From a checkpoint of a small mixture-of-experts model trained on Wikipedia: a variant of SOAP for the experts.
Below are experts of layer 5 (counted from 0) of a mixture-of-experts language model. Rows are named up (a neuron's input weights, with its number) and show model dimensions 0-63. Each number is 500 + 25 x the weight over its row's rms, rounded and kept within 0 to 999. Numbers have three digits each.
Before each expert's rows: a language model's description of what the expert responds to. This comes from a sample of Wikipedia text that the model never trained on.

# expert 48
What it handles: Syllables in foreign names. Second syllable of uncommon, often African or South Asian names after a capital, such as M(bu)ro, M(ba)rara, Ar(ju)nan, B(ill)board.
up0:495504503523494513543490532473532463476478504527506529484491497474513488518493543504493452516461514502475497481489526535471476509475497502516487528538484517488498477492541525509482549462476499
up1:509496512509554490503480447486507534512519518511463506487470487480518523496474488467497472496527523481490498484485492481535481544495517480517484484512476487479448511486520549484534543475433501
up2:502505538504549471446496530482481519507471511495561505543575474485476492477504490486482446525541470473534514467516501554541516471468535502510499471465504495485488549507482513535501535530488530
up3:492494496506485531495493474493512512469517557518459485513491532483490504514462507491502526531470515487514505493534473441477501492540489510504513538514471545492496490474512526509516462484485507
up4:505519510547468489517498492493467506480525509534518467449499442476495508476519517499495473492514492481492513480524536487490502469491483470530464514507498505537507499460549516497489462422495520
up5:503487526525509473467506493454492549479498518481472488515495499488484503490516500496505497483498495523484497483484462489507507488492498460500485515560494497456490489501460475465477514477522494
up6:503484523533499532484502529541507521505476502536476544544472506474510510523487489514495498500480511549484546469522509504511499523492546456484523525531516526479481486529514509485500508518483470
up7:558511476533505491504502523507498510467549495501514475541502511445475509497474535512540482473522522508480505485478454550561515522473554525484519504498505495530528473469531461478527491486489506
up8:459470478531482487460497530495506490480473526528461523517480466486491463520509479482501507495453490472541535490529531518514464483570510526470491520479499519493471509493493480492497491496480492
up9:493451479503474487504460513494494540480491482455482561469520484458525543528488515517504490513515481543519501504487460491495524490483514474476474518463484498450490503543475511513516525491470514
up10:483506468499532536497516481468550507459509545508491470522495449489530523485520513498467475494479507488530513499488494520503500486547483499488456479543502549501536513486483514511489476507492514
up11:516484491473483523496486467508445504539507506498570490488499530466469526465489466499487470505502509486498501499503512536483507494505514495533479504489520510481516539476517507507522485495539472
up12:558506476527526502486493469500479501504505452470491548430511526486468501449485472534477520479499526499479523495512443500497506548480516497457532462490476514529497507487492462508480478491498504
up13:496462480539510516534508507459539473463549514503494484520501499525497505457508489498507494533513492505507535523457481527548551489497472469487531503509476499490503519520478474570459506512515469
up14:494560497477466490479504515502511509540500521522505500508510453510566454492492445505520524493469490481515491503533511509506512494498544458509490521481491498486477547517484487556499468508457488

# expert 49
What it handles: Middle pieces of names. Consonant-led middle pieces of names and words after a short capitalized start, such as ter in Duterte, b in Dublin, gi in Regiment.
up0:500478470510518502482530502506467507519553543486541520496493560488470528549529502475501479525543514483500438505470487440517508541484494513503464519482519481520518466492481516486499451504505538
up1:512485496531530479517525538538453464470505504490487484495493496471573472478540495508476483505494486486568474471522481472483546537509436507491503509490518486515483510564504497460499469489520484
up2:479499521488495446484469512463516508541512475467505504524497540516467456475482490505529545490489490537505504472469506509506502455547460521476466489538492479500488486503513500476542494516527549
up3:489487480516511475484514522503507490444502466472524532503470529488478468497497509478499488465507513542494471484511482468509522466524489507492484529461493432510469491532493503525513521494480548
up4:487495472516500488487506521478517497474521527501534517492501487484551504507522507509463475468508466488505514542480502510490523541446493480541504501482482538498487502452484532578509499474513526
up5:541486462443537476488477542500497531514470442506550517465495509476497509495484462454504507500498525521514517499537542481506479470506490537474508517479504500498510517504509529474513511491505502
up6:532522516475520547454514529511510498526492516501476504498475470508467511513490524466498469531460535537511498457501513481495482513476517487454461541496509498516506533496505507488492510497537487
up7:551484492523527468480533477475527525479526499515494468532513448505528499491453475516511508533494505466506493493518505522525491485491471495532488536497519501500504535527506483480497482489492535
up8:523526490469486491492491471481474517470554480501510498502507503537548524491511506472479490453488518501454527488498526549482520514451503503509490447520459472518496514468483494543512493468511557
up9:516486483470479502496494510442510474510553493497505485509511530510467498460497559502522474549496496494500486482478512506519520504550529470485526492488504519478518489486492528496456498496478470
up10:497490499513507497509497485501494544517502492494479534499489453486487528524496513513486497503499505500506495488497472550515428486495473515515490482477485524486523457459513446502459556521497519
up11:505522524449519513484468513544517522490513496479465498487483512520500510466474498485516474474544555503505470514466541477491557527485500468502484506467500518494489502513543502504467516524528529
up12:452480521515485537530469526526486530484477504518513486487446528470488528492515533511486549483549499532482520520530538493472496501463507519490515473515511519483456481519508502469527477505493500
up13:470517501512513475506505523509526526523510458488457519476496485492497485513505505487500520533493507487475492559562502484537548519537496491522476559490518511541479492521533544496531457504511488
up14:544495506537495460532492480535523515480503534512463515490501518512509483474519501524461478483497486496528526534486486521568559504534500515504551501500513514469479514527520513528519479522524479

# expert 8
What it handles: Suffix -er and kin. Word-final pieces like er, ter, ers, ster, ress completing nouns and names, e.g. exchanger, Master, Actress, Members.
up0:465502522509483507502492522439500560539485527463476458491488492490505508512465471478472481484519487484497539464475516514468543475496512473499513491492495544557490526496484533449511488505505511
up1:518517489482487497472499494498461473475482573488496480529455488488513498518523504467479512515492497471480524506547505490511541487527477448460483529514499500531514517505504489458496511507489457
up2:479464495498512513462443500478491472550508542526473485530504511525513498513536497515467529541526479504495525461481494494484515508494508484514441489501519465541474502498501542494460497494451499
up3:470512511486588484483521485510506525534481508487558478480510508523500499528544473500484480480508518499545517435459495542456519526572507511484495531511531525494495530476504493457548503483499464
up4:455509520518495502471513527506529531480523485524496498527480520453514526527514500509511493473511513481491478534544539524441513493534532513470443486485443509491502474520500481508500496505466498
up5:508475526505517519476445509494516551457511478512499513481477512447503499482489446497545515520518454484503507485500504436531494462502508453479493468522490475518524483492518396521480503500524495
up6:465478464529478551466483470509522484546517504499494514488491482504470485516510517529520523516503534507501458518487535480516485511483496518488501473474538519463462484502473481482533510508497514
up7:512514498517517541449499493495513540480528478515491536538498485485465502503506502487503510481493509509497504509450534516463505468517507496481510476493475476503484442489459489553500515497472470
up8:523474486488565512458539528476529542494466493492524486505506487523453473473539510508442506478518510526499543504511512536499488503529505511498467522531534480497535510477518494467533538486489478
up9:439481480509488486522539535521475515492479538447520506476483499469514498482503487504484498465506500523519511477497466471507526508479471516529478531500448535504431480482537570539484536543506503
up10:468491506518506527475491496499490503533530550535437523466493530463495533501530526508487517494530499473502466480500486514525536494529493539454521532498537509553456514515587493499500537521486473
up11:475481495494469524433500476496492522456515518521491515531514473501523476467509512477496418527563523486529482534465486508504512520446474513506521510457521491492472518534518548502492476508515494
up12:480504469477497486465469492458505494502482494498509481509500521467530485518517495456545533520484480516509459476522479495487476535513474472450417489477536497508495501492512499517542449508485471
up13:489524516513496507479515511531485482498523503476465495478537465500532481549491513482509492535487494534550487510534498469486479513503515469495522551535522557520461442509479498516455476489561502
up14:470491506498513543510528493501560520449495490513510511504484470469501525472516546517503528537514535481535514521476507506478553463540501515520483464487469502524531509464513520501521508505489473

# expert 52
What it handles: ist, ism, and f. Suffixes ist and ism and f pieces in words like journalists, medalists, significantly, Pacific, plus political-role words like member, politician.
up0:491524491490478490511469477510521539534526480495496477564508525478486501477507500498478482546492499517516572479516502526505521433498507483500511483459497498503526461543468529522496497511521493
up1:509540510496492485513466494477494478510586503478475508535479513540472519512570468525508577554474489524510494503507500500521507549511475501490481495542506512515476485482474501525503522481504515
up2:531522532486492546479507532557501504512465501463506528484510514525518517526547501493509511542473515491541495515482504513510539452506485532485540468517512519561509499496514494491524478493508485
up3:503507500555467453481498530509518494497478503504488445488468501515497494438490501475506513504529507510517487521475493509476459517519506500471538472481489545491504512520496526490487560493487466
up4:519512527494471556485501478507454520524519485463474468482468438490516463541542500500499476502459501564494494504475522445521514460499484468516537493484541461513502506470545498492454493544481506
up5:527521527445505525493475506480476471490529534448517479491491497502505495495473498478460474513501493482458499489487504555510509502519510512449453486549474510490532514497561489488485468482538476
up6:522536469527497477508500490538478507506485532484502529491523476489554490521471497475485508508474522516483489490497465507503491490520539473466511510510465504477460452519545519502500496470502512
up7:493542513503492509454472510465508477505528524514474442511492538498503460486507449472499497502510531527493563484454523502499507495486523530497524502545520514465504488468478492510511488484454474
up8:565477465489497529470522466507501525482523492539517469536492465477482488466454483486527519475517507502527506523514457483489475479529475513522473456481466487497494501490534510501485523502535498
up9:508524520520508474470458517459480521516547485478490506473492513473505498505493521517489521447534546499507516483467506525509532486489547511483525494489468507475496485490475519534518483514557489
up10:509485468524536567520501507476475512529480513482457514510524499471489476475507504532519523495481520534486514479518493506498518467511531541522504462481491487500507472474556532505503507461521520
up11:506542447502497459496503488476496502484516511540478503489526489521480517514512502523486528509518497540482512519483509524483484509510508487474459481538440511546499458503535516468500490476520449
up12:512503499502470463470569523506528555526481499488473433472508500517533527488457507517527494512506501469481531452481487474554540482511428501513491518497496510492469453528527546513516508487485502
up13:511496523488511514481487467527537497524460516492526495491473484492550539491466542446516522477499517489502494537495512486515508463456528490515493460495542504505482478524460508526542520465477483
up14:483478496542509562493515463508483446555483493455522517495511500504486525497516478516522517523479528504530435550536507532471478491481522519504482477533513487500511482516502521545544544487504510

# expert 19
What it handles: Middle pieces of words. Vowel-initial middle pieces of words after a consonant start, such as ul in regulations and simulate, ab in instability, ev in Reeves.
up0:515461500516467516531531506524484516503503495504496506485468542461524488490532517494468464540531515501505490492483520522499517479523484500534519502471483488484468510519524491561514534499529478
up1:495460463516536533476483552447519533523495467520483494475510493505475481486507510504491495501515516522508484498476503489527507489467512510488491489508500474455483514492529486479503499515490478
up2:535479511486509499468500520504523526487525510553484513485461498471455481494453516520542455492503506480556522484502519503520494527490553511429489476466478490533464528500483491497527486538524522
up3:524509472514513555467461511494482504497509532503497470500508527493501542446508522485511504536483481480475474500520470501490519527479482496485479512553471511419460461502550509491467478469499553
up4:478543445531502512486532482527522515531470499508475500508471529479509511515505530506454515521483525467477545494498470526507501489489497494504465487511513483557478516520515494542497466518463498
up5:530492510505489526494495519435472516488500462486511482467494513479493508503534529457464526515516512521512517530509504455510467490504488519448513515474440502475481509473546514517471547506515542
up6:513488463509480493518473541487526520514543529499494498481524483495492476529502487479507475504456484549541492518542490483519517477508537480483492508487466473529508504497532496501499573496507460
up7:508489526517507469470511510488473498520500530482488482501520487491482485507529492501490482481514495509487499542492486514529514471498490492460519568499496524539475486516502545479465495505509514
up8:492565483557523529515500493433499513563451513509470474471471451499481466522518505524479519514507494518519477505504527452484491526519479517449510501475470492486451450489515512494509503534502464
up9:500501525537556498485528497530471512513521451483490500493481503527494556501518492456520515504528499488492541453476493508483489587524487487490475495467526496520484489510509484491499510480497510
up10:464532496494562474496515518502495476478530535460499500502514477513448510485507506498467501549490530460476494489455474486524504474504506491489483483525508502474526521498529521473529496498490482
up11:532516509494523494488458529492464500482555520480523513500517510521500504471500534467491460503502506479477486506506470529522507464545533501499508498521527485495489535500525467517497518489495443
up12:499500480489523482493518524486476451515513491476507457461494488483522498453453522547521520511486490472519516471520479509507544493513527522487490511507515504445507420502521459506497485457512464
up13:514505495465483493506464463472501499485565500477547519498523491510517448511470477429534508526520475520526488498499481513492503491500538477510494523510492464493482523487537507470481464519460500
up14:523461494535483504481505494512514485466535481520516476531485497513480524546496504496480464500504527498513467500465493485559518459476517496449512504492515517523538465497518533528488520495522515

# expert 54
What it handles: Later words in names. Capitalized later word of a multiword proper name, such as Air in Naval Air Station, N(ations), P(ress), Park, Museum, County.
up0:496468507463446499495507507483519545483455509496481494507515408446508491468484528505480465523498515481548522504534539489506504532485550458462513531563543455492528489514552553505524540461507545
up1:525533488481512522494504526505510483502449483487476546505532455461537494485468450494549490486479551507504518467519568491557498497495503504460484480486530516493502528512506498487477484508470524
up2:500463475526508523472521500501490532503518456490464515515485524509485474516502443458502505496492491498511499443490532526508504470479517486524483479483459502469534476506489483496508519491522515
up3:529454508503488513488535498465469543495485489464464472510495516484455498529494517502503525539522510497531489475461503521491531464504536494520476495508502530504511515466485503498559508524501455
up4:509469497479503504479505523507525520535542487538548476507495519508508501488476490525492530486577472492486546521508488475489490489506509495467490556514511504522458491472475504471489498518536498
up5:473494492491555466469456496471532476500536504499505449521521491533541471512498486447518512513511536497502524531520493505503528461527514493511472459492531515488486513521462500552483503514457512
up6:437514493515545496485494463489505473501546512464480520526504437508517512471506494514496499517508488497509508494516467510505487472489541513473496512491557479516473531494479496488519508506495515
up7:470518544529516492525486468557535496550519510530498540505495478511521539472499516467491519514523523543503528498460538487482514517503489484486472487492503545512503541530501508498500453484508527
up8:498484532497507490480491549523557516486510524488480549537498494497527517485523505514467527531526507541510504494506488499497481472495491505482505473501504524504558508499488535528529540499515470
up9:511438493467489491482496518504508513549479504538496507484486471469519545538497492488500515530475478510517509512504528526539498474486461483471499486468499488484456532493498487487545532505547508
up10:526460509492523508494533563514475479484511507492486494530460504462508498538550510484511455503527472491490530469493511460508535453504485541511489526483475511505508483534496529519498524464501481
up11:496537509519505507514552498532494475504478519519511543533530536501512469463543494476502500493466477518544507446495474502514504458548479482491503469475500515513467550475474487480509476499501526
up12:437499487473482524497507530476500490541517524518523512495488530478457510552480520515524515507494501466477512500484500487495504461480454539503488481467492541504488501515480523485515530540505497
up13:527507474535473511468488472492513445571523467481531506450504492541500492533462454501499480501453523563486498524519513477525469499481515519450502496464487453464516528492476479521460487513494471
up14:487517533478496491521523493500529498508476494530480550498519522491535474504466477509476502554426509482460556500508468481505515514502519495504470492494492589544491494490519511487527498485512495

# expert 50
What it handles: Capital word starts. Word-initial capitals or pieces starting names, e.g. the V in Cape Verde, Ma in Maxxum, County, River.
up0:477481505477509496520523497477469517468501482491470462529476477536467525432487516503465506534497502533475507562506561460516501479513506476473455497510510479552461462510492483531518469488493484
up1:497517507514500541501524477503483484482481457456530519490495511524515514503484509511473480481466540544483527471499475521513534484519501525508498530450511501471540517505550510501526465434553538
up2:486502471476514471497523501505508474470501499502501534508493484518519540465496550539505492463495515535503496462518510494497587470475488489474499491501462458502461524515516482520521534479510517
up3:519459485541533512515508493512492482472493526494500547510468516496502523487481490494515505530504485553556487500511499495483501479467494476514492511518462521501493483505522520517513525524505456
up4:527501519503516485505476530477520495536492504508481494496534478510523501537526481512503516494486533500507506491511504531525504484506501473476497472468484480476486545519516527520485482495536537
up5:505489535469490458488465511554514441487517525524509473504452476479491469487494521494484479507493507521489508538507500487456564504498505496498526491504477517492534456489517538489500466437526476
up6:515470458512489512496466435528522497510472495507495458520512478498487520487543503472485540520520496540480495501482456472479547500504486503434441513480481535469489512473525512499487495502485501
up7:516499502469496454515472490494514521477515487519480512523500461494487499464489499528523519500491532521500546480521477519477521503531478512511508490500509502509472443482513516565484480511504517
up8:511548518498536518490516533479508513514513505492484516498518496500525501534505514523465501500547505517500496452482521483540492505471537468477494499507493493532479449491475527567522521490489456
up9:496498472507494493516513515510468501505493464499529498522486447494492535503477502458559495586447518532503477493529500490443484527492550476520492497507493481505474470548508537496551534487476445
up10:514481468489532501517519506501483474487531511477488484529454479516520518484523499462500490526533487529499498478484473522504490471480512497520473511502492431480486483501454471531490503508509508
up11:498484518497535518451494510528526547526515507481475505502466525514487473448500502526552546548448488514545499507491482504459503507506509516474510494528537471532505480506519490503497501538505482
up12:513484535551522498513530504484538525516555496494505450522481499515502487537535516445471473505549552484539528547539496476481512500491500511516498508531519482512497498530498536492485523457475500
up13:493528510488496474505532493479500529487513512532498522505473489490480519477515544544481506557467532498482554450518527518514499507493503536449445517531471546456485526466504541498511480529503472
up14:530470464552494493504507474489497544519482488481464518514495527533532501479505533464483492526464499522496531472491535481515513505473495441475502529546477500505459495486521462544527476499514528

# expert 45
What it handles: Final e-type syllables. Word-ending pieces like se, ne, te, ite, ction, ice, mostly in names and terms: Dor-se-y, Mor-se, Whi-te, Arch-ite-ct.
up0:463536499493494442468454501534476502520541476517477480491445525477488503457442508505511543503522511544485468499456504492478550500490513477488534520478522487496527522529496503518497472485514507
up1:483487479492477483455510492493497524520461510517543491531528469567491438488498513467495460515543502515502503496443525514525516458523447484510478527525501505462463498489488514483543493510458511
up2:528457525498542496462475467534547519476489518519507512539519494448462528486504481502518469481481547530464490524514488516496563536536529488504504506477493477530524500488479538489517463484496528
up3:527498510501519500499504536460491507496480469453487509480474502521533540483551484515516477534430516496497451479487490490475476487454577526505494498475489481511509439538500487478467484470471488
up4:552515516482518524506512496531478504479476491489508486500504534461487459502455505493488539520501502558508510459478523468537538514511512458560467541500459539522453519480472477525525464508506497
up5:484518495519499479477473538512475544508498538508481511486475498496517481566530496504520471472515532494491512489537491442522491497533503500553502480492475514493502512502511500531494526518503491
up6:518556488534491482459485501551489460484485540511476496462473480481461487480530512487528502501448510484477517483466526498507512527492493474522500493480502501503506471515497536483514493546457575
up7:510540517534511531479456511416497502482510542471495447519535464502517498504493520470503490529511527513501480490528467493515509500551507504486541501503479513487503531537537482469474488560516488
up8:461519521476457538482533536495517496491490520492481536491442515473457501515491466525482501521490518560518461440483507470513499517510475480502486494504494518528470506483497469506523488536460501
up9:502499456493502560460542535531506481509456508498475537501493440538488507530532532510510501510520484496455475506497494445461504467504518520494517505476519535510474468537468529528511495444526457
up10:499494503517515477457491494505477496507506490467498514498516448479481501508518571530511527476488515519486474519497461511494498506478536503505503513483490496536508493516533514500500476506447453
up11:446485517506506448496496506531523490491499500506529505497477477494529506498499493466501508490473508552537523500514524497511534522514497532461501468520516535467513442499502521486465397462524526
up12:489532552504552516440456513513496514526478532495505497478478488524501503516520482472535516510470535540506477499557484492540493467531517523505485503476538479519513539457533524483486473479512488
up13:486486522521519482454543488518461498493477472479450511516473504496469486526498512494455515492472487510518519472500510473512533476493477506492473522504506518538493514546474559543484487493540475
up14:478507518472500472502478469491502490458544545498484487540482488568525477460506503503508507482490491497529480505509477497548536535519496475449531510493496490547509514441485492498528509463546485

# expert 25
What it handles: Heading and sentence ends. Closing = and == of section headings, plus sentence-final periods, commas, closing parentheses and line breaks in running text and lists.
up0:480476501512479498491490511524516507470482497490554481519485472533523517527543468531490470510473445514479505498448480466495496527474486502486495493535478487528488493445495561500506487518515516
up1:468489486490492446483518535492436522479480466508509495541485512473554489442484502518482517500503477528467500520506498519474470480521504496485496505503518419470496480528450530511538496522507472
up2:522487541522523537506475519500518509514512548522527532516502488462508503503477511480557443504500518504504489467486528512441486531481521525491510496472466538496501495512479527516505464513546471
up3:496520485501503483507482495533480529520454523493510518476528511468446498483438448545496507527489487456517489528478442472492557471502503474516489519483483484476490513450473450502473534521491503
up4:481539485512462533476472459506539494494454491498488487504521483524474473467561545560479510517461536475527474512458504509515498509493474446495496516474437488482517503465501546455535530487506496
up5:501469433533498492454471503498513427474532483466507524531498490528469469525538524545514485527504527497493496481484481515510506501482488531540490477505496513497491470483510517485511505485544526
up6:518484494509437510494492507548493518513530511501499474536499447518521523511488528472475510493525469514455523504478510545564531456496498467498484503529504540518525516460470495478522496492493479
up7:577500485502496498503499490499499496492543464458515511480471503512488507501490535491496511515520492497514482512482515513506491491522533517442513520479522507517485507447468482493494519503500459
up8:459493504435503488483490536480505545499505532511445511479504505495486494488495504518545500464509513541485501527487475510456524567485491486499464507556493516480490466501495482471481499519423497
up9:509490508513500480551491507486548529482478500490548456530489527531495523484490483487492434540531507523538483539477499468500517502465505482467503491520499475460490547496482544502502480504466492
up10:489477507508464536484511487473519465508519491507466493532520500463517513495514529497506503504492490492476509481464497542530468481479502516454462536471476437492481477523441516485530490491516459
up11:495509469476467504485470493496488498511476474496500548511531463511482509490519513519506478486552519516523482506542501472499497545462527520471526502492506515448509503473459523534519536470517495
up12:490530559537499537510538510555525496543541501496547494445480519508508472478523483483513462491487545496531476465499457471490497537482504499478499481511460484453506513503474495515509520519512512
up13:470506522508469484484479505493485479530524497540494497467467499516475496491499514503517543496504488527489471519465507513518472491458500486479499493511509516524458520494597476491505529517529499
up14:495491507506498540527511521500517503499510513504492497538458518557500522492474500514491528495452532536502464495446444498491516481499488490508508536512544503446505542515499515499538480561469447

# expert 16
What it handles: Separators in lists. Commas, table pipes, opening parentheses and the spaces between items in lists, tables, cast lists and results, such as Colorado |, Rukungiri, Kabale.
up0:511515465535522501498478489534473531501483528491537486480490506502489522519514466503464532512503520515507466497519520461530498476509515536515521530526518533463530482492460512521482517497427459
up1:486497458494438506502490491529498514519479467470511518484513476497498483516520518497511454491469518463500508502463519460512537490468516529503487491494486536477490489482528542509521533572513490
up2:523513471475487541523507534497457480525489522459501444505493529498493540516525467500447466505529513502482464488518476465494461507509481511498507509505526473519488499489485490490511494483481480
up3:545526515467513483512514454521504582471505511473505517482518478515435499502521486528546472510505493500467486478483542523538510517485491501475508524472479497490496496535464480504506532471517523
up4:548471515471534502543539539517503543510534506515527554482438546463504507460546477487500569473525453471494460496517512501531493525489499520468474488477473514529523502458488552481483475491480537
up5:482475513500504507473475487500511492513532459485522521532498528509509497515507513461502513492486450472534479527482487543547502463506527517539477506445490524519518514488499505527482519503457510
up6:427489558501473480493513512481499526466504477499508491556455514498508496511500487486498481523526533497498541497496524534506506479509516495475460463508515506495510532463497510477495518531481522
up7:511509507491511506484535475522500552485493506475515567499487493498446559482459528487529492507521462524512505499511468499525511556517477512467507455504481491511485487453476490479518501500492531
up8:545530505516496467503493487513512578464487502485489489534498506489544482503503470494506515531521481500511468494461496499519521515509529495489495543479461506502552507490526478472483505527486449
up9:533533494526566479492476494514527530498453498500452476513504469431504493494508450483466540494516493518488501483535479510469519508524492523446494522470511469462487505492488512501526489486455489
up10:522529487521484488499472491501519542493503499521519482506471465456526484531539458499499499520464509521504470505545546510502513531531539494508478509510470495510487511513506486504502509526430456
up11:470510466530562504552498511524548550472529447462468516517505492477487519509512429478514536518492471529524508510515498474511510493486490475545502505456475511499493539515490492487518520470494491
up12:469486509450494485476460554481500502463515466500527487474513458506520438496446495497501529482469536536536497497523529505530480454456515481565538508466532506513486533536500466492500513491469500
up13:524498517482475507484499475494510442478526514475532526478503502481518468502513514481509527510543473523523507478490468483523505530482550521450529487509503522489480527488439537497462452493464520
up14:518516507469515479531528522476510512484511521480472478536482496509503471489489514498488485472500515496524489458502517530465549491497495504463476475552517484477481540505514521463488537477502511

# expert 57
What it handles: Name-internal syllables. Short inner syllables of names and words after a capital first letter, such as P-ill-ai, V-ill-age, Mo-tor-sport, Pa-k-istan.
up0:516523517482504519469506469488531485495527555503500494512493502500521529446502521509540487485526483478503483477492540516501531553490503512530518488506501525470518500492476450533507491458553501
up1:450497483511519532506454491506500539506524527501475491467495489494449509487496519542514462526483494470515504535410472513554499499494548538509483521535531546477525479483499493468495501522530480
up2:510500509538539480478501545520522457503518508462522483541488544523535458534507494487496482514454519528518536495517509499499480458530559490551454450493485494508513526501508493529502512497481489
up3:491474477513496468442452515473481519493477490493478479505497494513501515512505507513507461510511481500506499511515499480497460541467497497492476516471503489495517491510518519492507466499516520
up4:476496495512485543491513503481497484554493473514478457518532463547527509528497505507538479479542519496498553528476468447458517519483498493468471511469517505510477524529495519511475457533522442
up5:493467452516503456484472499530448470497497508517553543502481532508495489516487523506530467519499492517497531487526467527503495487533502456457520522535496551502474496496479514545497554501527528
up6:478457496516507512454481510526478515528496513487486470515515480514510481506516506468504493475525506445523511510480462542486487490505501452515501498495487518508514477554503506492501463472489490
up7:443483517501446509485476448518503491496504519536528541484471487486500491546534488537468521510474494518530501474522505559522498509514529523487473510447510452502481456504462508501476476485468508
up8:492544507495489493493550501482471495502531502538515487494486500511483508500487496496537484475524531481548464464467508473540482519506491519511483456515500524501493516527478501523488483546473494
up9:498465483497552460478509530478534524547484533536575475508477491529513495521488536480553493506512518502487507552511559518527502489469543488489474456513430491502500455505505478530504508477523502
up10:514503499497535460462519491493489525511517502523525505475479492506512516457483557484517494495491481506501480501478550492533472505537555501522519478508543505498528490502456480435512536505521518
up11:508480482520494510470526481494500537480513511498473507505528464485534504541516521502497473486488496455512486538529537548483505506502447495525477507477518517537495526504506485557463523508473485
up12:497523510539533479486487454480473496484541551536494475452501491488546452550526518493522487477523482459434523520480486499493493457455475505514468497490464467482480494484484500518487540477479523
up13:486489511462477519458514516467485503437505505475518499510491523541508538485474492539514490502543475489510494516477531514544535537507502497522516521451470506511460488531475480533517460462520492
up14:523516477478516490551473511504504494508494525491543523520497480494463538473562510495548535533475521525514497485528515531491506543469491520493511538427503481497505519525502485487471519487519507

# expert 13
What it handles: Numbers and spaces in tables. Number tokens, spaces, pipes and opening parentheses after a word in tables and lists, such as BWV 1136, PlayStation 5, (architect.
up0:553477524507509550490458493490507509505486472449504518490501523485467500475470489543490504514471445532505525514474503470488469493488487482509485467496503508511517532559468502479526509493517486
up1:548489504537451508488515523520478524521483510483505513466440492562495563463525527488510497548518506536483528518529472516505509488530526448507513511503501486526502506487515468502480518508495509
up2:506469499482503491459503522495474533518473545462497489499515493508493535509503511523474470518525478496472498528465496512525498461517511471504456538511486551477495517521445466509512485477498492
up3:498532467511508556497481537499469501510431508474478474501511457544427494481501522480487518486505513511464518488476526514509508479509476513431477502522508511495525503509501523495505494466514482
up4:528489513477516485518486500513475495531542518539468506503516519485502501440528493493462497547501492468503505478482498439566486514535517482507504466531500481506507527491489467478511459484490521
up5:482512502502476493523513483511503502482500528482514526520469480535507498475487505466501543503475490499519493535508517517469516502501519430477472526512497491507465558499544530493517477472497459
up6:506452477540461500518470509511487512543478494481516539487470533470483511485460484501512560472541513525522525498509479509513492515492507475485488547486530527510487460488509486469467485522535480
up7:525482467519538546450497506506450554510482484496494501496498483527489509456494499533473514476511509508489489501507503486485525533507491522535468465513476493485506541514476562507463519497465481
up8:511514492495504513477468517506502513480469517513465522491437494503494502408532507511454485490504505528475505477480527526546504504463517503507490499530450522497499482479507474521503478490490511
up9:499459471497522544530492497458483496567465514522508505482495499465523530519495504462497525485516524462529542510478490499495492491494541521468516475518497546523476508518496485502567517514498518
up10:473518503497481483471465525544519440503521496487455480468511450498504495493513489522513508535498503492496495462513488520517514542553512481457529488493466522514527483476518501505551519478511507
up11:514488476495489527497482492529466509516538495533488529499527526518517479458484479547521494485489505522505560479477467552489505487492516513526524506504503527546482484551528516511465529432513478
up12:479479487487483460503485488503495466506504529411500557508464530488484493483499460519522529533476478491509486487470530476486528521515455493500489486543464475500543473489508496480493475510497549
up13:490451488500558514516512502524457500481485486521495503477492514458504484562503483519534528491485578532492499471533491485466521469542510485475516503476493484455434465497541503497495489500528471
up14:518468495495500526476525509507462493529495507487506512448483532509470520482483471543505503486453458549495508491474506505514487497518498506501467467476514511514490517491511513494485504518533517